{
  "d_expert": 128,
  "activation": "geglu",
  "router_score": "softmax",
  "routed_scale": 1.5,
  "balance_bias": false,
  "norm_eps": 1e-06,
  "batch_tokens": 65536,
  "seq_len": 2048,
  "dataset": "wikipedia_en"
}
Below are experts of layer 3 (counted from 0) of a mixture-of-experts language model. Rows are named router (the router's row for the expert), gate (a neuron's input weights, with its number), up (a neuron's input weights, with its number), down (a neuron's output weights, with its number) and show model dimensions 96-191. Each number is 128 + 24 x the weight over its row's rms, rounded and kept within 0 to 255.
After each expert's rows: "gets" lists some tokens that make up at least twice as much of what it gets as of all text. This comes from a sample of Wikipedia text that the model never trained on. Tokens count by the router's weight.

# expert 43
router [122 154 120 157 100 109 124 161 110 109 153  94 124 144 127 128 116 160 153 119 118 131 127 159 162 119  64 163 140 131 112  53 120 134 173 132 124 134 126 124 157 136 152 134 142 117 116 138 121 120 105 100 149 166 178 121  72 162 190  94 130 154 137 102 103 168 123  99 151 107  89  91 103 111 156 146 115 125  95 115 141 137 116 147  83 113 129 164  91 153 103 158 128 118 108 105]
gate0 [168 152 129 101 142 114  94 155 106 152 160 112 119  83 114 160 178 107 120 132 150 113 114 117 138  93 121 135 121 113 108  96 133  85 121 107 146 150 156 107  94  99 169 106 168 154 136  92 122 164 100 128 110 120 148 163 150 108 132 101 109  73 142 147 125 126 124 128 128 129 115 105 109 191 143 140  94 153 133 116 111 153 132 159  86 133 138 154 115 109 139 139  99 100 105  91]
up0 [140  75  85 129  94 134 102  99 169 120 101 150 134 142 134 105 112 126 103 113 123 113 116 135 127 186 110 131 144 139 130 131 153 196 115 155 169  83 119 127 116 200 117 109 120 104  83 150  87 118 171 104 145 129 144 119 122 139 107 140 142 146 111 126 111 135 109  94 144 136 108 103 138 114  90 130 189 141 120 150 144 117 124 136 169 127 152 118 136 129 152 112 141 154 128 148]
down0 [121 127 147 147 144  99 103 114 150 147 119 110 103 131 121 148 116 122 116 143 148 119 126  99 144 117 122 127 122 124  90 155 154 181 179 178  83  97 119 134 134 111 137 122 140 140 203 142  86 132  50 121 106 160 146 127 100 128 140 126 109 140  69 142 134  93 105 101 156  90 104 130 107 142 135 157 101 134 136 106  83  84 105 173 162 117 126  93 129 122 165 137 124  88 158 146]
gets: "1", " ab", " Pr", " II", " women", " grand"

# expert 64
router [152 153 133 142 113  84 146 148 108 119 108 125 170 136  93 155 117 153 104 137 103 156 131 122 121 123 160 151 149 150  79 146 120 154 165  93  78 166 125  99 100 116 136 159 139 172 130 137 123 164 113 150 108 150 141 145 124 141 122  87 104 141 128 110 152 103 163 148 159 159 118  79 125 114 111 126 123 160 133 125 129 138 118 140 134 136 136 124 141 120 164 126 133 108 116  85]
gate0 [136 125 161 118 122  93 134 150 130 128 108 136 143  93 103 149 140 136 119 154 100 134 130 105 118 102 115  83 132  87 136 153 170 119 141 102  94 123 116 146 121 105 151 114 106 104  98 105 126 137 125 117  88  87 113 122 113 117 136 137 126 140  79 173 160 112 145 189 150 172 139 160 152  87 152 169 130 102 121 106 130 144 103 164 139 118  90 146 120 174 167 116 118 122 110  81]
up0 [146 139 103 142 111  95 136 117 132 135 106 140 142 166 110 110 121 103 122 146 173 146 122 135 137 164 132 138 112 140 148  67 139 109 137 128 142 147 109 175 156 175 115 158  91 106 106 182 116 104 133 141 143 172 128  96 140 111 120 113 113 129 156  92 106 118 187  93 132  84 142 128 140 128 125 143 126 153 129 155  91 124 144  87  89 141 124  98 113 119 172 128 171 116 133 129]
down0 [160 103 118 139 171 111 141 114 108 107 130 131 120 199 118 110 133  57 146 130 147 158 150 146 122  85 131 158 135  91 142 126 104 134 113  92 137 115 117 104 116 117 121 133 152 123 133 109 135 150 136 205 116 116 129  74 124  98 138 131 146 126 149 105 124 139 163 119 136  75 127 118  99 122  81 108 131 124 134 148 103 127 130 119 137 125 104 135 134 170 156 106 121 115 140 143]
gets: "-", ":", "\n", "2", " •", " -"

# expert 47
router [135 142 138 145 176 129 139  77 113 160 125 142 135 111  91 116 130 112 109 122 153 119  83 137 154 140 133 100  92 130 147 121 122 123 148 150 119 141 171 147  96 138 125 148 117  89 172 146 130 128 131 146 173  88 108 152 118 135 136 122 127 131 151 144 109 109 138 122 105 136 178 164  87 149 149 131 127 119 114 144  95 113 128 158  97 144 104 108 162 142 205 101  96 163 124 159]
gate0 [133 143 118 118 125 128 162  88 133 160 167 124 133 117  93 112 167 102 130  94  84 128  91 148 119 147 155 146 139 142 136 153 147 104  95 148 146 145 178 125 162 122 108 151 118 171 167 148 138 149 119 125 121 131 159 106  89 126 128 153 152 129  92 140 119 112 123 150 109  81 166 144 153 129 116 145 131  97 140 144  90 115 137 165 147 140 135 120 129 104 148 120 118 135 122 113]
up0 [181 135 106 143 138 171 101 138 155 100 155 110  81  97 159 126 111 112  94 112 143 112  95 124 127 159 143 153 131 139 114 143 115 122 152 103 174 161 114 179 141 140 165 162 174  87 108 128 135 137 131 101  96 103 144 114 108 141 140 131 156 113 155 189 124 150 145 108 134 114 115  98 136 156 154 117 122 105 105 129 127  95 165 150 106 132 142 119 128 133 137 127 153 145 149 141]
down0 [128 126 150 123  94 123 125 111 190 130 111 124 112 104 114 121 150 122 135  88 131 151 132 143 162 177 152 165 151 142 102 159 141 107 106 118 120 126 136 142 107 130 123 171 134 147 164 147  99  92  88  95 104 133 129 157 140 140 170  90 116 119 190 155 125 137 101 141  95 148 119 141 118 107  64 110 142 130 135 112 128 116 153 109  98 101 125 164 132 104 136 151 136 151 135 139]
gets: "i", "er", "on", "man", "ton", "z"

# expert 69
router [111 139 158 104 128  70 146 168 139 105 104 120 147 165 164 121 102 137  90 159 122 145 110 100 115 153 124 133 123 151 121 119 119 127  96 153 113 147 107 125 157 166 103 140 145 137 115 125 140 160 116  77 107 124  91 135 128 123 144 152 123 160 120 129 115 103 149 142 153 122 120 115 121 148 110 110 111 170 115 143 144  97 139 105 107 130 141 139 103 122 115 123 216 136 131 101]
gate0 [111 106 176 120 149 113 140 133 179 130  77 178 155 107 106 136 143 106 125 152 125 127 145 116 132 117 172  97 100 141 128 128 146 119 116 105  68 124 110 138 182 121 191 112 116 112 133  98 172 137 100 178 129 130 156  91 116 118  98  96 127 128 150 108  93 137 147 111 123 143 111 152 148  83 121 102 157 131  97 128 117  92 123 122 135 115 119 135 119 111 154 158 111 126  92 142]
up0 [ 77 155 153 166 166 132 113 132 111 103  38 126 120 103  75 165 130 143  98 137 143 121 154 117 134 116 107 136 123 118 147 125 130  95 121 158 155 147 136 118 152 147 125 138 124 117 123 135 147 116 139 175 125 119 100 115 154 154 131 111 154 154 127 122 114 190 130  62 126 155 128 147 168 159 118 124 133  84 152 112  95 130 102 135 159 107 137 147 110  98 112 179 126 143  99 161]
down0 [138 127 117 128 136  88 123 141 111  70 131 143 105 117 107 132 139 148 143 147 155 198 141 188 142  89 130 142 121 129 106 103 111 104 128 149 149 115 166 112 164 166 142 131 160 136 108 108 142 140  99 120 134 119  82  92  97 101 149  84 148 112 135 138 157 107 117 108 147 109 113 126 147 173 139 119 102  95 157 131 115 124 114 120 139 113 103 154 127  79 172 143 140 131  89  97]
gets: ",", " and", " he", " He", " but", " with"

# expert 61
router [116 139 104 148 120 156 115 118 128 113 124 166 148 116 141 113 125 141 137 120 103 153  97 126 140 116 107 131  88 144 101 126 143 125 160  93 175 118 163 129  95 121 114 132 137 114 125 158 103 111 121 125  97 134 143 103 140 122 121 150  76 147 153 172 127 127 122 105 129  94 118  86  97 134 152  93 104 106 157 106 113 138 114 111  91 159 114 148  77 134 174  96 156 135 116 114]
gate0 [135 127 116  84  97 118 168  98 150 110 141 128  84 135 118  80 131  88 171 141 111  96 113 121 170  75  80 153 114 115 130 127 144 151 114 126 156 141 174 138  89 143 111 145 131 127 177 157 142 135 139 171 139 136 165 109 149 129  80  87 136 139 131 165 157 129 131 154  87 118 165 143  99 127 124 122 139 144 144 129 150 131  87 116 108 132 107 111 111 140 148 124 146 193 103 109]
up0 [116 154 127 145 149 126 125 146 133 114 107 122  95 171 119 153 149 145 112 149 141  86  90 186 101 170 125  92 103 151 109 107 138 134 147  86 141 152  90 116 156 112 123 119 133 150 122 176 126 129 153  79 118 122 122 119 139  77 127 142 128  87 120 121 121 140 101 143 130 160 127 135 151 132  91 112 135  71 121 142 128 115 168 162 177 159 108  89 145 136 122 126 130  93 124 142]
down0 [148 125 152 128 137 130  98  77 113 125 146 131  94 143 104 127 151 161  83 158 143 135 110 118 131 138 127 143 175 133 129 157 125 126 117 119 133 113 109 143 135 106 163 157 156 162 134 185 114 145 108 148 123 113 149 127 142  96 103 110 140 115 152 139 148 181 119 144 146 156 104 136 140  86 116 113 158 113  99 143  77 130 174 162 160 154 138 124 127 110 127 152 139 123 113 122]
gets: " of", " the", " de", " for", " De", " St"

# expert 13
router [104 158 130 143 108  91 154 132 165 112 119 120 142 124 169 124 140 134 148 116 134 164 121 128 125 111 153 131 117 156 159 128  92 118 125 105 141 159 135 122 121 174 130 145 160 194 119 142 113 158 123 100 142 166 115  95 116 141  92 109 124 180 148 106 107 122 184 142 110 146 108 109 118 185 193 117 133 130 121 153 143 156 110 141 123 127 181  85 177 115 175 130 132 110  92  82]
gate0 [132 112 141 153 139 102 124 130 119 174  97 128 139 114 102  94 156 159 132 137  72 165 133 100 134 136  90 100 103 162 136 110 102 112  65  92 118 110 129 163 120  98 154 152 123 119 119 136 169  96 134 114 151 119 126 178 137 102 128 102  90 177 157 141 158 113 146 145 158 165  98 104 150 136 111 127 133 109 160 143 146 147 175 125 133 151 119 154 122 104  92 140 134 110 155 159]
up0 [165 110 156 173 108 138 115  92 123 133  83 124 168  90 129 127  83 150 174 144 144 170 167 122 102  91 119 121 161 128  87 122 117 161 122 157 149 120 122 124  97 139 141 151 135 118 136 142 137  53 111 118  86 147 155 144 130 114 112 114 145 130 141 123 146 139  98 119  89 150 150 168 121 122 158 138 101 129 108 159 146 156 111 151 153 144 181 146 149 131 127 145 134 163  97  93]
down0 [117  84 141 155 111  94 155 116 179 122 114 126 137 135  91 143  98 116  96 156 101 115 119 156 118 122 120 132 121 133 151 144 157 126 152 152 101 117 109 121 114 162 115 146 138 110 142 127 147 122 130 155 125 114 105 155 146 136 107 115 145 112 152 173  95  80 122 100 170 130 160 116 111 133 102 133 109 152 128 187 105 118 134 128 110 107 173 170 133 144 148 133 109  97 117  96]
gets: " ", " United", " three", " two", " approximately", " Th"

# expert 92
router [129 141 139 141 124 106 115 150 154 112 144  87 161 138 120 144 123 118 101 129 112 128 152 123  98 136 158 105  82 131 113 150 123 140 180 144  92 152 112 101 133 157 146 152 138 150 120 116 171 157 115 145 126 162 133 119 136 142 106 120  87 144 125 128 159  90 171 115 138  98  96 129 138 149  95 109 127 151 146 114 108 137 108  98 114 136 166 108 162 136 118  81 140 125 134 100]
gate0 [ 98 158 137 128 127 123 162 105 178 173 142 158 127 138 151 129 148  80 105 116  92 116 126 145 128 136 121 128  93 115 136 126 163 105 151 166 150 138 137 147 115 101 158 117 129 108 109  93 162 134 153 133 117  90 100 165  97 116 113 142  92 117 145 124 139 132 160 133 128 132 167 175 133 122 139 110 136 145 147 120 152 113 151 141  92 149 103 131 160 144 136 133 142 131 146  90]
up0 [114 102 148 141 124 123  77 117 112 127 133 102 129  97  65 164 131 101 127 128 165 119 100 149 106 176 117 100 151 112 137 119 131 114 123 123 109 116 132 142 127 172  76 135 154 151 133 127 114 129 105  88 178 119 115 134  81 103 163 170 177 153 118 136 127 108  90 142 118 127 155 117 103 157 159 126 111 139 113  92 114  93  78 105 165 123 102 122 128 109 154 137 140 114  80 130]
down0 [127 129 116 118 109 101 107 149 104  90 128 124 125 140 143 147 113 152 128 139  97 137 144 139  78 102 138 130 175 105 103 151 146 117 136 141 134 108 133 124 156 120 156 193 104 162 171 120 164 138 130 111 148  96 112 150 135 141 109 153  93 173 125 114 161 108 147 110 177 132 132 143 135 114 140 149 124 120 123 152 146 133 144 147 177 120 136 111 136 137  86 157 118 111  98 113]
gets: "\n", "-", "2", "0", "3", "4"

# expert 93
router [116 147  84 157  88  91 136 190 134 101  92 134 137 153 120 118 124 189 117 162  76 144 137 131 130 100 128 174  94 156 132  95 138 144 156  99  90 128 122 119 153 141 117 133 167 119 119 120 138 147 116 128 112 166 110 129  91 121 120 130  95 153 113  86 134 107 128 101 135 114 126 124 111 155 121  91 114 154  98 131 144 173 129 100 105 135 144  90 150 121 151 103 167 118 108 102]
gate0 [144 153 148 131  90 131 118 142 150 109 115 111 150 115 147 142 136 132 113 139 118 105  91 100 138 118 116 123 115 126 113 117  95 166 169 114 168  90 119 108 126 148 153 135 106 166 134 138 130 124 152 159 152 168 139 113 114 111 120 137  86  99 174 137 112 171 125 143  91 127 159 117 183 103  73  90 109 102 114 170 139 126 147 132 125  87 124 106 126 108 124 132 153 119 100 123]
up0 [155 120 153 169 124 135 112 129 113 100 169 129 107  83 189 141 114 148 140 160 170  86  74 161 102 101 122 176 107 123 138 122 164 142 141 128 139 162 118 106 137 132 135 128  97 120 176 162  93 111  86 113 140 140 116 140 100 127 125 157 141 107 135 130 134 118 101 141 137 126 118  86 168 157 126 128 108 146 121 178 136 132 144 164 124  83  81 110 154  91 108 126 134 138 122 124]
down0 [129 117 133 110 108  88 137 127 101 126 139 123 130 111 117 149 110  99 135 122 113  83 139 113 112 151 124 130 109 147 158  71 179 158  83 118 119 122 123 135 123 129 130 144 159 112 113 160  44 147 138 141 115 120 101  93 111 162 125 134 138 142 122 109 123 158  89 111 124 156 132 107 151 166 118 125 117 142 167  90 106 138 122  94 139 104 161 133 123 158 145 167 118  86 140  76]
gets: " of", " in", "0", " on", " from", " New"

# expert 85
router [110 127 112 172 132 128 131 152 133 122 113  91 101 124  96  97 146 151 134 173 131 121 128 169 124 128 133  74 156 118 152 139 121 114 150 145 201 134  82 108 139 132 146 144 136 191 176 174 157 141 112 110 160 165 117 104 130 116 130  90 156 161 154  90 167 148 171 125 101 131 119 147 138 133 121 115 139 145 158 127 191 164 102 138 118 110 169 134  88 125 121 132 140 131 111 111]
gate0 [140 152 120 133 106 102 128 157 155 159 166  59 122 145  85 107 135 149 124 120 113 120  91 144 100 119  79 127 146 139 146 165 157 148 115 137 106 108 125 144 110 139 118 134 145  94 152 126 124 123 188 109 161  96 136 144 118 126 120 128 120 116 128 105 143 113 112 132 122  86 144 142 129 114  87 128 172 146 144 173 138 128 116 141 125 142  83 162 117 182 129 103 143 179 104 111]
up0 [115 110 122 129 128 142 152 147 129 115  85 173 172 108 116 158 151 115 104 135 138  90 171 136 148 163 147 142 158 156 171 112 139  90 162 137 219 137 146  99 137 145 132 128 114 136 103 150 132 128  91 133 143 125 116 123 133 121 136 136 100 181 112 134 105 150 150 100 130 148 144 142  99 132 107 134 108 125 109 107  96 117 109 137 164 156 133 122 148 124 146  84  97 103 146 105]
down0 [128 120 155 165 119 122 128 139 132 114 143 121 129  94 110 114 139 135 153 142 156  99 145 163 131 127 125  95 128 149 136 132 103  79 111  85 128 132 122 132 128 128 122 100  83  89  91 139 167 135 104  93 127 167 108 152 134  91 130 128 130 165 151 139 110 115 126 113 115 119 166 146 139 156 113  98 160 114 126 175 145 136 135 149 108 106  92 128 101 115  84 124 112  85 169 120]
gets: "4", "5", "6", "7", "2", "8"

# expert 52
router [132 175 118 162 118 105 132 105  88 114 171 127 101 167 124 149 114 167 139 124 121 141 171 119  77 120 118 142 127 130 127 125 143 152 161  82 155 148 134 105 138 159 131 111 139 115 129 114 168 102 137  86 123 147 133 127 127 155 151 126 125 152 163 111 141 130 121 119 120 126 130 111 146 134 153 107 103 139 151 111 130 129 115 115 116 139  94 158 110 122 101 132 165 112 138 122]
gate0 [133 115 133 160 146 125 102  98 120 149 175 112 125 137 153 142 161 103 114 107 132 117 119 149 136 129  76 111 140 127 107 114  95 151 101 122 102 145 140 133 147 148 141 108 150 138 115  83  85 167 136 148 158 144 103 145 139 157 112 134 135  75 112 120 137 146 150 120 118 176 174 147 113 147 100 125 146 109  74 108 123 154  65 140 110 121  43 157 161 168 143 157 120 133 110 112]
up0 [149 115 123 140 162 165 120 134 113 105 139 106 133 135 147 114 170  97 112 154 117 103 121 142 146 128  96 132 157 100 171 108 119 175 118 147  80 134 109 130 125 144 140 128  97 128 122 106  87 162 166 139 134  80 151 139 145 136 127 112 109 103 121 129 117 152 154 112 134 132 147 131 136 109 102  90 109 117 104 125  97 127  78 159 134 131  77 163 166 169 152 142 158 153  96 119]
down0 [ 89 126 119 141 146 142 113 165 160 147 129 109 116 169 133 122 114 144 115  79 113 155 135 105 139 124 142  94 129 115 128 195 118 159 139 151 123 130 131 120  83 141 138 120 117 123 137 164 136 167 126 104 159 132  96 125 166 104 123 123 137 150 162 115 150 121 149 130 146 120 153  87 108 150 192  97 127 142 108 111 137 103 109 151 132 123 111 156 108 127 146 109 116 109  94 161]
gets: " ", " hur", " pit", " Toy", "-min", " unus"

# expert 25
router [ 81  92 139 165 140 153 135  92 135 137 134 115 118 143 153 120 137 159  98 156  94 143 144 154 160 115 127 125 129 123 159 132 135 132 129 178  90 179  99 132 147 126 108 142 143  99 190  81  99 130 122 125 189 135 155 124 139 148 136 120 115 168 137 107 125 159 160 135  92 127 125 106 160 145 168 157 150 112 136  94 147 134 115 122 138  92 111 129 138 126 145 128 128 115 119 127]
gate0 [116 167 147 151 127 186 165 138 147  92 164 103 111 117 130 158 114 114 119 148 129 113 160 130 123 145 113 126 128 117 143 118 151  93 152 118 114 130 148 137 101 118 129 140 162  99  89 118 148 105 102  79 130  71 145 133 147 106 163 189 115 172 123 121 132 189  88 103 104 116 155 127 113 126 129 152 145 129 124 122 151 151 145 148 143 105 113 113 131 137 122 145 106 137 106 157]
up0 [150 114 103 103  82 135 121 138 116 133 129 120 103 155 179 122 131 156 127 122 129 143 128 131 127 126 125 101 123 193 158 174 158 114 111  94 149 130 155 127 113 115 114 107 103 132  78 116 116 125 143 124 146 101 141 151  89 153  94 117 128 144 129 146 132 151 111 122 108 144 109 101  91  90 136  96 145 138 147  95 150 125 162 118 129 125 126 117 163  76 107 128 101 124 150 134]
down0 [ 93 132 123 147 107 130 165 106 107 142  92 131 102  84 164 131 156 114  84 141 161 136 117 164 132  90 164 112 121 175  92 108 122 170 124 121 156 104 136 126  97 166 154 162 196 135 104 134 109  87 138 167 132 133 105 166 139  91 153 150 112 150 120 133 144 121  99 109 132 124  86 144 125 144 170 153 161 155 148 109 127 178 118 106 136 139 173 134 118 132 123 124 154 131 131 155]
gets: " ", "'s", "'", "am", "}", " &"

# expert 17
router [140 140 136 109 125 160 119 128 104 146 129 124 117 123 162 132 121 124 144 167 191 128 138 118 119 108 120 143 155 135 169 100 145 136 116 113 148 124 158 122 131 138 138 137 117 115  94 123 112 113 112 162 127 137 123 177 137 137  99 163 122 137 151 153 112 173 154 103 144 167 176 118 139 136 143 192 135 149 119 131  91 137 145 194 181 146 121 105 167 124 135 133  92 114 120  84]
gate0 [105  87  81 132 164 150 141 111 175 171 144 122 158  72 117  99 158 149 115 141 119 105 142  89 142 130 129 112 122 135 163 106 128 114 111 143 125 135 111 147 128 145 124 138 157 129 141 117 140 143 160 114 118 137  95 123  68 121 109  90 159 157 134 183 167 194 106 118 136 151 129 106 129 157 132 146 131 128 109 148 134 184 140 120  86 134 126 108 102 149 158  83 122 120 110 137]
up0 [114  83 112 146 131 112 127 142 132 170  68 105  69 141 118 121 144 144 134 126  98  92 193 120 102 120 166 146 134 136 155 131 114 105 136 129 131  77  84 142 128 197 161  99  98 132 130 156 131 138 104 164 133 122  99 129 154  98 104  93 130 143  56 135 128 136 137 113  86 113 119 125 149 122 144 128 113 109 158 126 132 113 106 137 126 133 117 152  93 180 159 154 121 110 103 101]
down0 [ 86 142 151 119 105 114 179 121 157  96 120 114  92 180 100 120 164 133 118 111 133 150 116 112 142 133 132 137 114 136 133 134 147 149 166 128 152 111 121 142 127 161 130 141 139 122 122 108 118 103 124 122  91 119 155 152 130 147 127 141 180 127 108 114 107 125 167 131  97 144 114 124 100 108 115 126 124 137 117 130  75 136  85 108 141 113 113 146 117 161 102 134 148 158  88  86]
gets: ",", " that", " and", " but", " the", " when"

# expert 56
router [114 126  89 123 119 130 136  67 133  89 116 111 168 138 115 104 115 151  81 160  83 138 109 116 124 156 101 112 117 141 141 117 110 103 116 163  90 147 124 164 145 135 110 136 128 113 133 129  71 111 127 118 125 157 118 159 111 136 137 155 122 168 148  98 126 123 117 126 114  93 127 127 159 123 158 165 125 133 132 155 120 129 126 144 157 137 124 136 139 125 192 142 102 129 104 106]
gate0 [144 160 139 104 113 148 118 148 118 148 123 130 139  98  86 100 110  90 103 147 133 141 126 117 125 118 113  79 134 126 126 160 146 128  84 116  77 138  92  92 146 140 144 139 162 111 108 142 133 133 125  77 107 134 172 109 145 126 132 195  80 133  98 137 121 167 113 117 114 148 160  89 121 115 122 144 144 143  73 163 107 124 125 131 117 106  83 135 109 131 121 130 158 121 184 121]
up0 [101  70 155 117 163 128 166 144 129 122 135 123 147 156 158 126 142 165 162 108 145 106 145 136 159 122 150  81 128 130 136 128 125 123 102  74 115 114 124 135 126 125 114 172 197 136 138 151 149 153 154 134 118 120 153 125 152 138  97 126 113 126 154 129 145 119 164 153 129 137 170 118 151 142 122 102  98 162 119 121 118 158 129 124 177 111 152 142 147 170 113  92 102 104 125 142]
down0 [135 138 113 156 155 114 132 140 148 131 122 158 128 127 134 114 141 144 167 180 126 113 146 144 136  50 120 127 133 122 109 137 124 152 121 143 123 137 111 125 152 118 120 121  90 123 114 112  97 111 161 167 104 127 117 158 139 111 126  85 144  65 126 114 138 105 124 131 152  96 106  56 150 104 135 123 137 138 126 108 106 115 135 150 128 126 140 122 122 159 145 141 127 131 171 117]
gets: " and", " or", " &", "e", "es", "s"

# expert 21
router [100 144 109 144 111 135 135 120 109 100 149 105 150 108 134 107  87 138  99 109 137 180  88 140 116 123 110 143 110 133 105 118 132 172 146 131 143 128 116  81 135 130 139 157 141 130 139 124 164 130 112 118 172 134 112  78 115 115 140 150 137 148 136  92 115 119 119 126 132 146  95  98 100 109 125 107 129 114 153 152 127 167 109  98 123 113 107 114 148  70  77 143 152  88 158 121]
gate0 [165  96 103 121 134 127 118 132  93 137 146 108 114 128  95 119 149 100  98 111  95 120 132 150 101 129  93 133 158 147 107 147 150 127 154 138 108 170 115 121 154 118 144 120 136 131 175 174 133 102 141 133 135 106 138 155 124 118 122 161 137 156 115  88 109 167 121 158 125 149 154 148 116 146  96 146 110 140 154 134 132 103 103 148 121  97 176 139 133 131 125 131 150 153 149 109]
up0 [169 172 118 147 111 159 126 136 130 114 125 130 136 174 139  96 163 132 115 118 155 149 114 119 123 108 135 136  91 155 129 161 163 136 148 129  78  93 123 137 123 134  97 133 100 133 153 112  98 123 161 127 126  80 117 162 137 144 138 153 125 115 147 147 119 102 129 126 136  96 168 155  87 186 154 116 133 112  81 110 104  96 146 113 119 104 123 146 108 148 129 162  98 131 113 127]
down0 [150 136 136 154 122 142 147 165 128 129 151 130 122 119 131 115 132 132  80  85 129 130 138 124 117 138 162 163  96 138 105 148 120 165 161 144 114 108  98 152 119 155  94 165 138 141 121  98 154 139  83 141 103  87 112 135 118 131 137 131 154 137 148 124 135 155 128 146 124 147  91 178 116 147 175 100 137 132 104 126 137  76 114  76 115  99 110 155 145 150 120 153 117  75 137 140]
gets: "1", " ", "2", "6", "5", "7"

# expert 73
router [162  80 141 122 146 161 166 177 131 104 131 112 124 127 161 141 100 141 164 150 167 111 131 124 151 100 120 156 128 134 145 115 135 132 143 105 111 148 140 135  80 116 138 121 160 139 140 106 142  98  71  65 105 101 120 107 146 187 103 124 129 119 114 122 125 137 168 161 111 125  98  95 123 145 132  89 117 165 136 103 103 120 118 101 106 127  82 115 142 101  80 146  88  81 116 103]
gate0 [126 163 109 111  96 176 133 113 135 118  96  96 112 128 112 113 149  90  96  97 141 151 171 111 136 164 161 133  94  94 125 110 138  99 134 148 137 106  99 136 135 115 114 165 149 121 125 161 128  96 133 127 152 109 128 134 106 108 135  99 132 167 122 102 137 121 104 126 137 115 121  78 157 106 102 124 155  99  91 173 166 118 135 119  97 108 131 108 108 119 131  67 117 137 102 126]
up0 [133  95 138 138 135 102 127 118 124 145  92  81 131 141 161 117 139 126  94 185 106 120 159 125 130 133 157 118 153 143 146 108 137 142  83 161 129 146 183 116 140 137 127 122 141 113 122 133 147  95 103 125 148 115 110 102 137 186 121 105 118 102  99 148 125 123 138  95 136 149 113 120 141 125 170 150 177 131 118 146 130 125 167 119 109  76 138  87  91 138 154 107 103 133 120 131]
down0 [127 153 113 129 110 143 138 165 126 123 187 144 135 119 126 103 142 121  89 135 136 130 133 122 117 142 152 136 139 136 122 104 164 147 121 113 127 148 144 144 155 160 162 144 154 148 150 116 152  76 111 128 153 112 153 121 122  99  98  76 109 129  96 107  91 140  93 129 145 125 101 134 154 142 108 110 176 145 101 131 154 113 133 199 125 136 122 122 144 120 112 117 134 117  90  96]
gets: "k", "u", "n", "j", "h", "w"

# expert 6
router [157 125 117 153 183  89 146  77 113  97 153 165 128  74  94 147 127 160 130 146 120 144  99 116 174 120 140 147 129 155  96 110 157 117 147 145 122 143 123 124  62 112 120 116  99  99 215  77 120 145 139 136 148  87 118 121 133 127  97 145 178 141 137 160 115 127 128 112 133 111 100 145  92 146 143 109 100  95 127 105 185 101 137 107 127 173 118 104 121 108 146 118 139 158 127 157]
gate0 [174 132 104 103 171  89 139 166 101 135  90 155 108 122 126 136 139 105 119 169 124 141 119 143  69  91 108 163  93 133 103 141 122 127 128  92 114 134 127 108 117 123 179 138 132 134 143  80 158 110 160 129 149  97 128 130 134  70 116 172 112 162 106 154 135 145 107 129 158 141 140 176 116  93 113 127 125 138 121  89 136 157 112 155 146 141 109 117  98 127 139 119 158 122 118 145]
up0 [112 134 137 114 117 133 144  89 118 185 144 100 170 122 101  78 127 113 126 125 150 143 134 139 127 111 115 116 146 102 162 154 162 118  78 157 131 130 134 135 145 188 107 150 139  90 143 110 173  95 111 171  94 154  96 114 161 120 125 167  82 134  99 119  94 159 144 143  90 123 137  92 121 157 156 120 148 138 171  69 133  96 136 135 108 109 128 102 128 149 111  80 132 113 130 112]
down0 [123 124 158 146 113 150 117 164 122  85 138 122 127  67 148 130 120 134  97 129 141 120  94  82 109 152 140 160 116 120 147 153 112  78 144 144 149 153 155 138 132 112 143 108 102 119  70  85 117 145 171 116 124 154 164 131 109 133 144 170 140 147 134  85 115 140 107 131 128 186 112 120  89 110 113 107  86  90  92 158 144  81 133 150 141 149 143 176 133 162 122 169 101 156 138 153]
gets: "en", "an", "or", "on", "od", "id"

# expert 15
router [115 155 143 131 151 121 125 137  92 158 135 112 151 137 132 146 114 116 158 175 131 139 122 132 167 133 144 135 119 178 154  90  92 161 141 156 130 139 121  83 154 166 108 118 123 145  99 151  57 115  96 139 177 129 108 103 120 143 125 162 170 107  90 170 144 140 120 119  99 119 156 130 136 129 151  92 149 137 147 134 125  85 136 144 165 139 150 134 160 100 133 124 135 151 106 148]
gate0 [121 142 117 121 161 142  96 135  91 124 155 137  92 131  95 133 115 142 152 105 142 129 121 118 135 118 128 134 154 159 100 135 127 136  94  95 113 165 141 136 100 140 136  96  88 169 115 163 119 134  85 117 149 108 126 115 120  85 128 110  96 179 106 166 112 106 160 131 145 128 122 138  89 113 137 171 120 139 150 178  88 122 136 148 131 144 142 137 160 116 114 100 137 146  95 115]
up0 [132  99 125 130 127 125 163 184 140 148 140 176 128 113 111  86 139 184 151 164 107 115 139 167 142 123 101 111 123 112  73 112 142 115 152 103 125 107 134 152  87 123 126 136 180 135 125 111 118 125 122 138 122 133 121 171 110 137 121 120 139  51 145 115 140 163 132 132 137 108 131 102 118 147 128  96 121 116 137 147 203 128 102 144 124 124 124  95 115 125 133  89 105  97 140 147]
down0 [111 108 130 125  99 117 151 130 131 168 126 141 114 147 129 155 149 140 117 111 132 121 138 159 138 130 158 113 116 104 162 141 181  86  92 171 116 111 135 160 123  82 113 108 143 124 101 112 126 158 169 147 107 100 130 109 143 140 117 130 126 106 130 147 127 131 118 127 122 123 112 166 171  69 116 137 142 122 172 137 157 145 120 147 119  73 132 145  89 114 132  81 148 129 152 122]
gets: " years", " season", " time", " year", "8", "7"